{
  "moe_layers": [0, 1, 2, 3, 4, 5, 6, 7, 8, 9],
  "balance_loss": 0.0111,
  "norm": "rmsnorm",
  "rope_base": 10000.0,
  "rope_fraction": 0.75,
  "init": "trunc",
  "init_std_o": 0.0,
  "init_std_down": 0.0,
  "warmup_steps": 465
}
Below are experts of layer 7 (counted from 0) of a mixture-of-experts language model. Rows are named router (the router's row for the expert), gate (a neuron's input weights, with its number), up (a neuron's input weights, with its number) and show model dimensions 48-95. Each number is 200 + 30 x the weight over its row's rms, rounded and kept within 0 to 999.
After each expert's rows: a language model's description of what the expert responds to. This comes from a sample of Wikipedia text that the model never trained on.

# expert 8
router,198,185,224,260,209,180,217,122,137,146,218,254,201,178,202,250,242,203,159,233,214,192,217,192,144,241,258,231,215,212,123,224,170,231,242,261,194,212,182,203,225,233,171,217,214,197,233,209
gate0,209,249,206,157,241,204,175,199,194,189,218,232,245,218,229,179,178,231,232,176,181,203,217,224,251,231,147,206,184,204,193,181,196,149,181,191,211,234,168,187,181,211,178,153,183,155,216,151
up0,224,202,154,178,140,182,179,235,239,190,182,166,173,158,183,209,182,254,198,232,237,184,175,188,190,168,175,152,233,207,212,217,177,134,183,180,223,150,205,166,168,199,214,193,172,224,200,189
gate1,211,255,207,185,212,240,184,216,213,223,164,187,191,235,232,188,157,282,181,181,125,178,178,198,191,183,236,188,203,226,185,240,204,200,237,188,249,203,171,148,188,185,191,175,210,209,199,164
up1,187,209,195,216,255,198,215,229,176,169,207,243,239,247,227,218,219,241,195,190,201,237,209,158,148,173,259,161,159,180,175,212,219,197,270,215,208,240,182,234,217,253,203,237,186,197,168,155
gate2,136,179,139,230,206,164,260,194,228,147,190,191,178,161,179,208,254,165,159,175,253,183,140,152,258,213,229,217,200,209,245,190,205,189,247,154,210,182,209,261,222,200,207,190,173,191,177,222
up2,228,202,236,174,225,293,175,187,212,176,211,194,210,218,197,217,191,144,210,224,201,166,227,197,210,168,218,209,189,195,182,228,202,228,108,217,199,249,202,174,217,264,222,154,228,187,156,210
What it handles: Foreign name syllables. Mid-word vowel pieces in non-English proper names, especially Chinese, Spanish, Italian and African, such as Chu, ia, ri, ai.

# expert 32
router,216,229,160,198,179,194,233,215,187,214,192,243,154,127,230,205,158,209,197,238,188,193,213,181,284,157,231,172,192,204,278,194,207,226,198,202,168,190,140,233,178,204,220,154,217,209,247,159
gate0,190,231,143,174,221,197,259,209,154,179,226,183,123,170,172,180,222,272,207,251,192,230,168,209,183,183,178,185,234,170,216,241,166,188,224,165,200,192,216,201,217,232,184,211,210,172,230,231
up0,206,189,179,209,208,222,215,121,189,227,206,308,177,196,187,229,154,215,201,183,184,158,169,218,210,155,238,232,153,237,180,206,215,216,209,209,194,213,201,188,206,249,209,203,202,196,226,277
gate1,212,192,191,202,192,176,270,181,168,183,207,246,263,217,208,183,258,128,157,233,144,207,214,180,209,230,217,164,136,240,237,178,190,219,218,195,231,242,219,220,214,189,230,232,202,182,195,230
up1,200,198,177,151,195,200,228,209,245,183,164,195,180,239,257,168,209,205,161,235,172,212,182,250,198,202,181,221,236,252,193,211,199,219,164,232,157,216,266,168,253,149,216,223,192,180,199,179
gate2,273,182,156,184,216,185,215,187,187,180,228,216,182,167,180,156,232,228,174,174,232,222,248,232,219,211,221,186,196,174,180,202,217,205,144,245,179,196,166,180,155,211,221,175,168,212,267,194
up2,149,210,206,202,245,205,257,224,217,186,207,234,231,199,261,180,163,207,198,228,164,171,192,193,206,127,248,173,135,181,209,203,226,190,189,173,184,243,193,207,201,223,220,153,177,197,238,275
What it handles: Biographical verbs and prepositions. Prepositions and verbs in narrative about people, such as appointed by, married, born, joined, signed, worked, tries to.

# expert 15
router,165,186,133,175,161,280,207,211,197,210,182,198,193,189,99,183,277,197,126,182,215,189,223,230,175,190,252,182,208,188,247,210,234,216,267,221,207,202,218,269,189,209,219,245,180,169,165,232
gate0,201,193,210,215,203,184,198,183,165,190,182,174,192,245,224,194,205,202,180,181,200,196,187,219,221,180,166,235,203,212,186,196,201,190,186,209,218,201,247,245,173,247,177,159,202,204,182,202
up0,206,202,209,216,143,182,210,218,156,184,198,148,215,233,256,206,199,207,175,196,191,198,231,188,198,218,157,198,147,214,138,249,241,190,216,216,205,233,199,176,173,263,178,216,215,208,176,154
gate1,212,175,226,193,221,197,143,230,177,232,226,218,180,191,137,228,201,227,234,200,203,221,229,213,232,172,180,181,197,213,201,158,177,200,207,238,182,202,282,214,206,232,197,238,178,197,174,248
up1,218,182,188,189,198,223,228,248,136,203,226,200,176,189,116,174,226,201,199,136,174,247,216,199,239,200,231,150,165,201,186,183,185,176,209,252,254,228,196,213,179,181,220,258,168,139,156,204
gate2,166,164,232,186,209,198,225,207,214,178,181,197,195,247,195,147,206,197,192,199,217,201,216,171,177,168,224,205,165,210,194,202,135,159,198,243,245,155,265,205,188,216,227,227,157,219,215,217
up2,168,176,197,202,188,222,214,190,148,195,228,158,224,219,182,158,226,236,209,184,238,184,155,219,233,273,203,178,252,229,235,249,205,148,216,208,197,210,193,223,207,128,195,199,181,221,159,221
What it handles: Results sequence delimiters. Semicolons and pipes after scores or race placings in motorsport and football result strings, e.g. "IMO 2;", "1–0;", plus determiners a, any, every.

# expert 11
router,169,233,220,245,235,154,177,192,186,152,228,161,231,224,219,248,202,207,168,181,185,143,188,148,228,227,218,198,179,176,214,162,245,187,201,174,142,201,169,201,249,139,192,244,161,163,252,206
gate0,248,201,268,175,160,200,170,222,214,208,195,158,200,234,263,188,185,240,205,219,248,201,196,195,226,192,208,234,184,183,197,177,140,191,225,201,190,171,197,209,189,170,268,258,206,191,163,188
up0,263,185,145,211,290,208,217,246,204,247,186,197,230,219,188,251,157,169,237,220,186,255,176,189,203,242,228,215,195,214,197,265,179,186,163,241,197,184,237,168,211,173,206,166,235,247,236,158
gate1,173,211,176,195,196,156,219,171,212,196,230,227,131,174,214,251,202,193,184,214,175,158,213,196,141,183,247,213,223,216,217,196,199,171,158,192,166,180,201,185,213,166,210,198,261,190,181,191
up1,183,250,228,160,190,185,171,205,227,182,203,253,234,197,218,206,178,151,193,193,210,205,222,231,180,197,189,204,180,198,181,222,152,251,160,176,186,266,204,174,206,224,234,192,208,164,219,175
gate2,211,238,188,196,223,159,203,179,238,224,151,182,234,175,165,201,169,197,203,174,202,163,242,225,198,179,191,224,260,180,202,187,148,209,151,181,215,192,142,205,218,206,268,202,223,218,228,174
up2,214,191,183,190,193,223,215,220,182,191,214,206,145,194,212,254,197,227,204,217,227,218,178,161,195,236,190,155,199,253,197,170,203,192,177,235,178,202,201,200,229,223,139,244,198,168,174,217
What it handles: Place-name determiners. The word the before place descriptors in geographic stubs, plus place-name parts and infobox labels like San, National, Royal, Class:.

# expert 39
router,209,191,181,187,216,211,234,183,122,227,211,214,183,242,216,224,201,210,197,241,197,169,251,169,188,167,219,191,206,184,220,178,201,210,168,206,183,197,192,178,211,188,223,184,215,177,198,132
gate0,155,241,238,196,247,194,216,205,143,206,147,138,178,209,235,204,155,253,204,198,242,186,191,155,183,206,156,148,238,237,179,217,175,242,200,215,186,189,166,190,190,228,214,208,201,231,225,204
up0,176,215,160,203,143,169,205,204,213,199,208,172,203,184,207,186,203,176,201,212,161,190,226,197,248,187,213,202,217,228,228,151,198,252,172,192,215,182,156,251,208,209,198,180,183,167,230,168
gate1,188,208,250,208,161,214,185,169,228,193,219,192,211,207,189,189,240,180,239,233,220,226,182,226,185,232,217,217,215,199,171,233,208,252,217,214,148,193,216,204,232,229,214,253,196,210,170,154
up1,198,198,238,210,191,196,203,208,196,209,162,205,193,215,181,199,195,202,193,199,240,202,232,219,194,201,176,209,185,220,199,223,202,233,172,225,105,211,194,125,209,257,211,228,193,238,205,193
gate2,194,223,206,187,192,215,245,224,203,268,213,221,197,200,155,135,186,192,238,200,269,180,137,238,208,220,178,176,211,226,276,196,216,170,188,246,197,209,205,243,164,255,224,170,180,199,196,202
up2,219,214,166,184,179,200,232,202,193,195,240,183,174,207,214,195,236,215,190,192,196,219,201,223,194,226,210,157,193,185,166,181,184,198,202,258,214,184,181,185,223,184,217,207,208,203,218,200
What it handles: Auxiliaries after subjects. Finite verbs right after a sentence subject, especially has, had, was, were, e.g. "Springfield has hosted", "Kraft Foods had reached".

# expert 48
router,218,237,167,250,254,210,192,189,215,160,217,171,187,216,195,190,153,208,170,271,168,190,210,152,155,185,232,204,166,219,159,210,237,182,210,233,180,172,212,203,235,155,170,113,259,223,215,199
gate0,247,216,202,212,196,150,166,169,179,159,200,216,249,218,204,200,214,179,222,218,176,165,207,221,165,218,157,168,186,155,208,168,219,168,194,226,203,198,241,185,257,198,183,209,221,203,215,202
up0,228,219,203,254,202,225,179,188,202,163,255,149,191,200,178,203,234,204,208,221,223,166,196,181,199,219,223,193,178,208,179,239,168,235,208,204,218,250,184,156,239,179,177,214,217,277,253,213
gate1,169,240,229,234,241,166,188,262,170,218,226,168,171,215,149,173,218,195,180,225,189,180,211,170,209,243,201,184,223,176,194,214,214,232,229,203,225,256,194,200,202,196,168,163,233,221,163,203
up1,232,141,156,128,154,206,236,117,210,156,186,238,199,180,231,199,190,211,201,180,173,205,169,215,209,203,178,193,207,187,191,190,184,154,208,246,189,179,263,196,180,171,228,243,227,206,176,219
gate2,238,186,170,211,270,172,264,188,222,198,243,215,189,185,174,156,154,197,196,215,210,185,209,204,236,183,206,208,213,225,195,215,195,255,234,204,212,226,178,199,178,214,176,188,180,252,269,201
up2,122,151,231,249,177,229,195,149,227,169,190,216,161,196,153,202,235,205,207,184,192,232,224,157,151,234,229,248,215,199,216,173,213,235,242,166,198,205,173,213,146,219,211,233,205,197,175,183
What it handles: South Asian and Arabic names. Syllable pieces inside Indian, Pakistani and Arabic names, such as Kh, Bh, Mah, ar, ah, in Chopra, Hayat, Bhudri.

# expert 35
router,162,150,191,205,203,213,198,221,206,204,213,205,157,184,117,232,223,185,215,205,197,231,238,227,237,174,157,187,221,183,206,211,158,192,169,202,178,157,189,198,187,233,258,186,240,281,253,149
gate0,178,225,205,208,208,181,200,140,204,187,182,241,230,222,217,213,139,205,180,208,225,163,169,169,172,235,222,243,213,200,134,250,222,188,189,233,290,222,205,201,193,153,131,209,163,184,206,209
up0,181,231,163,219,202,183,198,171,184,215,198,245,145,230,191,218,176,215,194,205,157,170,171,217,210,225,259,187,218,242,180,183,200,188,168,189,200,215,192,175,244,153,162,131,215,211,203,214
gate1,299,171,181,225,186,196,246,199,199,267,204,167,177,181,214,236,237,168,236,160,195,163,184,178,221,211,224,230,198,196,230,193,202,199,178,194,183,216,188,207,196,216,134,193,165,204,168,218
up1,238,188,185,236,175,216,151,195,161,185,206,180,228,195,153,217,195,177,213,143,160,170,255,229,280,198,185,176,191,200,169,179,271,190,228,209,141,176,186,201,185,167,184,169,237,222,178,162
gate2,188,200,199,151,189,169,210,200,163,190,171,247,166,122,177,196,175,245,189,247,197,193,212,203,132,168,186,169,162,190,178,252,194,194,203,222,196,185,214,262,178,218,201,243,193,192,202,190
up2,231,217,250,200,199,178,200,210,164,201,196,251,199,290,154,166,208,172,196,174,192,195,220,245,213,232,271,244,171,129,274,171,200,251,165,201,184,216,195,153,210,216,216,194,188,150,250,196
What it handles: Verbs in narrative. Main and auxiliary verbs after a subject in plot summaries and explanations, such as is saved, goes, would, began, could.

# expert 54
router,193,213,170,154,168,238,240,204,143,143,227,191,172,206,211,253,198,254,219,250,206,217,200,226,202,231,230,215,214,202,142,166,157,223,225,254,178,138,242,206,136,214,167,191,223,171,208,197
gate0,140,214,240,211,185,230,172,173,185,171,188,164,215,221,172,176,161,258,169,180,232,137,243,249,222,190,182,201,161,144,167,170,183,197,181,187,212,194,133,247,229,186,180,209,188,167,240,200
up0,213,131,163,178,198,176,200,192,201,196,199,174,220,200,204,260,265,153,213,178,175,199,156,206,177,204,209,176,247,169,221,258,225,178,163,209,223,211,191,199,173,199,133,234,170,225,125,162
gate1,184,231,218,182,176,173,261,209,228,214,222,129,210,179,162,232,215,166,248,182,205,183,258,228,205,208,260,226,185,167,168,293,200,198,207,180,168,285,238,195,209,208,163,203,229,190,221,217
up1,183,202,176,238,180,256,224,193,205,234,248,156,257,214,230,197,198,195,232,174,206,172,219,221,184,237,161,181,185,212,188,208,232,227,245,199,235,227,222,266,232,224,247,212,224,302,227,213
gate2,195,267,152,179,243,152,225,224,163,219,231,218,156,213,241,236,175,132,136,162,242,211,232,194,240,201,219,190,184,264,217,244,196,204,242,162,164,170,181,251,221,150,201,242,217,179,155,171
up2,186,186,246,214,244,211,177,236,221,214,177,212,190,245,189,243,200,174,182,212,211,201,283,241,245,173,245,197,192,156,198,164,154,244,145,156,244,205,205,206,202,171,199,180,236,212,155,167
What it handles: Name-internal word pieces. Middle and final pieces of varied foreign or unusual names and words, like Ashkenazi, Maciej, Takayuki, Northumberland, Dynasty.

# expert 44
router,229,204,257,186,236,184,185,190,209,183,170,188,193,231,229,245,192,234,197,210,204,207,209,180,187,205,207,126,198,238,184,218,122,207,209,222,198,221,207,155,159,182,209,188,139,219,172,214
gate0,169,159,162,211,205,237,224,207,214,232,208,183,192,162,212,205,183,168,187,193,142,246,208,229,238,215,262,174,228,220,260,276,203,231,176,225,240,166,220,204,191,192,177,223,206,137,228,234
up0,206,235,161,185,142,236,229,228,210,190,199,251,229,214,178,177,222,183,249,206,176,210,143,211,201,202,175,210,240,240,213,259,217,212,233,199,202,215,192,198,247,198,203,203,264,246,177,234
gate1,192,209,257,213,140,195,160,183,214,225,199,264,188,171,155,124,186,215,199,215,201,193,183,223,233,236,202,168,183,190,274,202,244,183,171,220,163,170,197,206,195,195,201,194,223,179,250,212
up1,197,216,228,227,210,218,210,192,170,189,251,270,214,229,181,229,185,202,223,163,210,205,205,204,203,183,236,189,134,224,167,219,269,244,221,211,154,233,224,226,246,199,271,185,197,184,183,204
gate2,199,197,193,176,178,241,242,168,198,201,212,209,194,193,236,181,174,220,172,207,285,168,297,208,250,185,215,208,193,176,186,238,157,178,216,195,191,243,218,160,213,184,201,186,218,193,187,201
up2,189,198,246,191,164,255,215,174,214,204,194,209,230,231,201,227,207,193,220,214,284,237,240,223,211,189,238,219,185,217,200,200,142,232,223,174,194,255,217,212,164,184,214,153,201,229,154,160
What it handles: Central European name pieces. Consonant-heavy pieces of German, Slavic and Hungarian names and places, like k, z, ov, berg, ski, and first names Peter, Martin.